From a checkpoint of a small mixture-of-experts model trained on Wikipedia: 12 experts in each of 10 layers.
Below are experts of layer 7 (counted from 0) of a mixture-of-experts language model. Rows are named router (the router's row for the expert), gate (a neuron's input weights, with its number), up (a neuron's input weights, with its number), down (a neuron's output weights, with its number) and show model dimensions 0-255. Each number is 128 + 24 x the weight over its row's rms, rounded and kept within 0 to 255. Numbers have three digits each.
Before each expert's rows: a language model's description of what the expert responds to; "comes before" lists some tokens at least twice as common just after its tokens as in all text. This comes from a sample of Wikipedia text that the model never trained on. Tokens count by the router's weight.

# expert 6
Tables and infobox fields. Table pipes and separators, infobox field labels and values, and years in sports biographies, such as Born, Result, Midfielder, Nominated.
comes before: " ", "\n", ":", "–", ")", ";"
router:145145126136143102104158108107135113098088156127156119127081134153154117164154163130139144093132121164139139103170104149118094083124103116118137134124165130146103102111154098119151136137082189135159145116162113128153138150128131129126174110098111117142139136154137184130159144123107140151114090135095118116119204139100143134130104101132096104134151122136125120152156135138153156110136085126130125076156138114098118103096130128124111112127105166104122150180105118161140079128162118148105138091123077105092119117160159136129114111156087177142078152152086143089139105134094107142112134105096159136088159128086164118134112139151113116150087161132158113130093155111122132135124123129135133092097116136162094114134134134172057148163143103123143147118126127155115146142151135
gate1:161109124080123119192158118166114087122129171099119121108070116090098133120167156166147141145098109121104139144135112125109114114147104133152123128156150129197125159138160127114174124112131107064142132128107093138124081151156076138161164132147138167152094172120146187142126099140138135096108164118126145125113137090127122122111156089133113112102124161104160109121147152155142093097121128141104166103141151136113106133090124139152093096156101105109150103137127128140157122112129148173125111138103114098063105128147131130156122095110123118163115122143104130119106095112079109120130111149132185143110156150159137103093136137116115115141135123144095137168120128086093147117132153108154072106081099126163120122140144150131116122140117131130154147135122126104165135149134141
up1:129103098105079152109117122178148093160097114127147150081101148127094134124113086106168105090165122163140120106126154117161149133109154137149152118117083174111130131136134130111135145107137142145131107155101128110104143081146146093122120153075128165136113150159144102110154133134137200089112143137112132145078162100123151117152101159129133117104162091148140164160167152150133108141096130132084193119113135116133112136108138130118169088152096083129117122165116100093127128126143128120145136094136144157091107104132147091139106105064139145117090150154107139128118140094092146092135131147140091136107119139191112098096136114147110104110121141139083132091150158091138119112115147114112128111093116140130172125165126097141118123126121139118132142176115111123092140147133122
down1:129126164154092111123155114118147098155153098136133125102098145160138140123109113101130140149143129113123095137138133155132085164176163136065107071117130159101108148121138085123112119132104118102160123085104117129088131148109112123093156091140133108160113163103123114106118121116180135112107108139124120132141134138152124114157110164109111098110097113149144111094128118156142148086118123145095087168106112115096167144156130198140111143079150102131103130115109144134120138127089157155113111111139141111093096136125116129141111119152109116118151151130122145166144128113102170114149144155148096163147084136131156132089185100084100151120118099109148148145154099150148161116105123133147140115073104107139144130127151115075061098088131106152118124169141093077142142121104124
gate2:129153141091153106115137126115177122133121096106146158092140104131128136114108132161088131118123170163146158123117125122122072139142096187119118132125177133140131129113136123107126104134109140099134118106177176090120162136140137134112102136124112115114093102103130130105117102134105150129090117158115106104118180167149102124150120122105124118119102155057132139142149078093134115103127148144143121164180150120110127102117142135147082145117164147143079151159108080108128119170155136147172112140094135140145136149088118111091113124128138086146123107183106127152120121131127129146111132166141163124087179137062083114151086118139121104112133140152163113151118109173120111151125148124127134060124123128114176125085141152156143149104152150132120137096118153125127175116137131
up2:143113145121132162129116102151150124150093096133082094138139164123144096115114082115143114121153121103079119123172086129072162083097125110097103121151128139104118177110148120143134124133148129133087146133098124131159136127125086139097155100124180133107155121108149137145098149083109119092122139117135117140182146138125147123105121128111118126153087108129154145126123137178146101136160148148127140150086121095161176111129134162140173120085073136090120143117114129125133125125122139127123179138140085138175165137120126154150141132128104148063160133149168129075140130170142130179161137119112093103089123104140140099132106121116049127145086110132124147111152133116160165104182119120130118133131107155130112137102083132121140089106112125120111145108136119139145131111125157
down2:119141093124130132118145161144103122166127108134109193126141120110172119103155167129124136117106135137157113088104124140107134134096126107165123158084092125170102126096127160123132100143131125130105109135168151147125118114132097129179151142112121089146101104144104102120161132127129160168110134180094154138122128103110104102148129150119112161114139111096149145133096178146116135097083130103110148135078101153094111124112103077090126097072118116175107111145120142113162117117102109160110117107157156143128108055129160072138164149153147160136142154161148110104137127162108118126152123152152140161111109140093139110164169185111118145135157117133082125126150166104118121126098137145147136136157151128133094090133126101138128098096151122150118145157177129108115088136131146

# expert 4
Verbs, commas, plurals. Commas, auxiliary verbs, object pronouns and plural noun endings in prose clauses, such as was, been, them, not, -ies.
comes before: ".", ",", " in", " and", " to", " of"
router:137154102116153096120128134127121131158109155097128130145104151153136129171128168144155163097119095134154128133154101099162093071135088126139119114165092128119108114111072108131154139137124180142140053157128156097130127137128109110111158128163103131132125113153129149139120134102122165156072090140099125116162157157152109130182117124176095122129137124099117120150113152130151167117128125093106103126130143129141094116074101133116144129152156144106126126117116162186159117117123144125106122095099117084121118081142114161111129108143144139152115151147095125104134133171144119176129153116117129143123142172079153158167111148143115163160119141112147152141122112101121166097111108143158140123103060123140089092144120132160106171138163133102149127187114135124126142129142100
gate1:178110118108129110089125174133146149129128162134125177111091129194131113142159136166103122148130147122106116114116130122117172079133129149148165090114176144102150097099101152108145092091142103170149114123125140110088150098106128146110090145130121110112140138097123128147147094114095133125136080156130126124112145102122102168139111134172157084108143148108156131147119157107109115140127085088159161143108141121124174130128147131130113112132107052154117073122151120149154112125096132160111103153160177138121086098157110115124188123123106128135127134126115092117119142152142113092104118116117186144135092176115113145161129127185133083117099124123156142137096106124107109125122125096120129145176108130129161129116127162108122121104151166125135123109108170160124145146138137
up1:151097143163107102148123179146133072151098112136158095131136130097115093162163174138098116145137104131139132118159147141150146105130096115146124155101164106125150123134134122112146141139117106076127193111160140086114098124112133142126077120128084118141113104129120165121147090132139141086113148117171126144075102101182140147093109128163104088090141130131139103108108116157151150110110155110135206131143142117104121154147105076129133087090110101126122120151137150125172159119137098146125054120136133161078110143109141118157142135114140112102113136104108141106157090123121167134097121131126133127169116119146127152172103134128096129128163123161143133144085111116155122147138109109088093145126134096124162153101113168135120142160099131096113149112123162136127115117132149
down1:122155092107054129129160081130173161113125106080139106151146134112098131094113088131157176158118148116138112109088150119103157137161132097104156144108135128101134128112142103140168162098127124122094123150141125111112131134100154159099105174137133124162152112156141131121107119076097080116112130158154155094103107072105156127131131148151148137149142124152105176123088135134150091116092143098125058149121118148084147129151123107107153139120099141127107120135108120132144156109135126115121112153098130094150134117147106138084106111130114122122129114118138146113107091100109166124141135135111133113102116163124120139149174129100159152141113143169139128127158130122103111149116121143116101148129134130142162113097172114156047120172135083101106172168131095130100118110149093
gate2:154114108167121133218122124153116091146114108121139138115109139107114157166095149105119120126114084100131123120116110114161105116141175135164141140144133124166132118178147167178121096138129148149143178147138125126153130109088092120152074096129173168116107178129114087155077135115140137152124169135145125132108133166109153130173125133093122132121159158165137121081095097138119142147099152125124118106142101141136170116136114152131126186120107124114130125135139142180151112132132146115109126173135115091149103124142150171108125137143148127125119157075113118107124116088167146142133147128119086101099144126154115131148128148167145130116101120157134132056128079087141159138115105137162128179137122101170126141136118133120111132142080116118122131115133162096133115111107107
up2:101113142141122181107140152102131097158127108103122103141139092091153124160144127188092118146148081150090096093116138127142119136115076130132089116116127147161128119132107132109125124159135076148127119096131135106164137147103136128103136154110149181151069168102138134148134097164096142113124115101115136169093142123158132114146134093146118084112093129105122083104123086112123109142089154116122137122131129165076128102149080106156121171097100125124108135121120139134117123128134126171124141093153142137135171128117110137128167123105131159126126110109155121098161140133116116101076146094104124112145158085120139115115182125137085174180144116143107126140105121175154129132172146125123118157106095168104131143147091106140107096116114133101121119129158119144076138105181118
down2:166101122097097141131152162117103156140115094117123077105103154107154116138147121118165122129132138123070117110113153134169147107087148094172127125117179113088126118146120080110097115125133110100152123098137150110148140148164132132109134139106121157148110158131151124151129137163142148123138132104166080147149147136091083163123130191085156115135103105137117152169128111169136100116139114148122131124166139116158119155132145145130105097136106169175159124139147120136131160119119170119134155187174138158080101157103139101143102142126094104121101157108157134116137093131098084096168118085098163165138147127130135120114139143116123116117111131094122127116111133168112094128110135122154129138141144097113138110156143154085156154122154132099117153103100108167155162114170182

# expert 7
Line breaks, codes, places. Line breaks and digits in codes, dates, road numbers and specification lists, plus facility nouns such as Stadium, Hotel, Road, Museum.
comes before: "-", "|", "\n", "2", "s", "The"
router:119134110118157098156154142117088122081159129106120144104101119165131105154155112085175138124101086148163106144126112125145091119110114128104081123109151096106053097111113118095143127148100143175152078167136134089155129122129113106137120098109119140128130119142167124164155161124143140170128091132078142120130139177111134144162132094155109081127096151115134151144076173140141150133148083099092100075125120119137126135090113176152126152115169118113131145159141141133130121126148150105112153105109104108150108126132122144088075121150107159147065131146115126096153123162116138113074130103147136171102139163125128136137105152176120165117119148116158157137126142122118132098111090154141121155113113126162127124143119129152070136142150100111122113139117132126121121148143151
gate1:102126073152099082109105120155097159151130100154102146136094134132145138098158119126148139132098104137105146096108148137139121168126113092111078090156101108101140166134128165151132145108103136136112129098107138100132128150106131139113098097167125158148098149135147118159134163172151115164107115151114151140104115167119123083124067108091100093139144130106151138154135079157127156141141114132128140128168159122160130117123135152158111128092170146157151131150147096127166122137161096091116119121152104140116107113157140083104107093124091094131136186087132137133099117115082091090094153105124102140091125150138134137119114098133142147105110136175133094097102157166127129154112124125140134156138129140128169113115116095171109165138102073148167173123119089131133101121130116
up1:159146104151128125117129119123088138108093135181137156123099111082090129154117125132152138101118122084093095114138131108098156145144141106141123151144141146137133137149165163117132098102133115102081130141155102164111100162140095145111160184159127106109099172132116144093132129140047119109113116145129131143141108108139125099106082131132145116193120113102159145103119115135149150099129153150122107094083104121151133131081139087135077112126132140118094104140124115123125118159118108146153101151122105132070106104106107161126124118137102132135155132142127123142065179128156159115190110085143141089127127130113155081100115127140119150149155149088084145135129135111130136130121102103106123120127103179112139143106109154117141084094134165085122116119077111135162141124119109
down1:133108104126133108168107134165124134108129145098090128105157157147105128125109120141173155155120111078127185149084102143142156122137125154169108127148118129106103139093106149105114121126155102126121173164111145125099109124105136141093164103120120158124108139107114101137110160136155161087101154174122125123136148097101139156135114141121116130087159105135138136132101121108097128139068153151114092140126115134177114122126158117176130086166149134144128162148149136137148079085097166120104116154120154140100093108112144119056178114155143150137169112165147119105114138135172121099149137127133158142111127119109113124118087100150098109121116130101137118096113142125159151166125094116137157103091097092111153101146190131108091141109132115088120117169138150117109141176128158
gate2:116100084095136113170136129100136140124153110110136147133083122176134083156127126128096148139160167151092121139144131134148107150152103122076108152127085145088146131143186143103114159128081153143144113105119102126108117159112130098171103095128102135144080081120104153157116109103136121119154161113117116141126130148130122137154080106136056073122120132102141186178097143128143091091161157128129168150127081173133113124096121149147146195145129134129118127082169156136115150131125143103107145086106143116148138130135139124122109101141077099142116100128137137112131146151134135163134142151117117090140156118131155155144093124155106142134092119139121125143116148076118112138087117144145129136114106130127115136130098111159128149146101081120135115147068141156122139150156113
up2:129108164106147187116149137102115090151126096132132113089104140108156133127100149136137139145091087124143090145115102137152077111150106128136092116151136130152133135110126145161115141112170137091118122142119185126102102123116130129074097172141105147084139098126112149110113086117130190117125114131135112098112113137123113146129135128132129118171164128117170114124140125146121107127090149151087155142144135164107154128137144140165129120134097096133155160119171147107098105119186124147134137152136121135109088126164123121150111103143130140137117168134136126123122121171157173149140096123129094175154116118097139136140156130139131138145117154181121140109147119142049149119136143097068151135108157126125137171115208154160142130121148157110098158141122092102154131090133076
down2:103138081153111104120123114139144120125118148135121114083124154126142139139124162126155126151148135140139127124149140126143148095139147149152114123117098170105137135137145131067084132131105165094142144108144089151155111119074109144141111088101132110150107130166093115140119140101118151108133162116110131128086140058160099146135121112133101167141116161140130117130093160148131120137120138139154074161094141085227099125137151106126140119116116148108075114159105150116081102152076101170081135081155102143122119107120144171118137140109109086139151162144118131125097142114102137106117134114097120121105134168129123136120099137120120086112142102109123138170152116133107169134156119120107139076107167138145130132178109130171096103112113125104120118127132141173182142121131149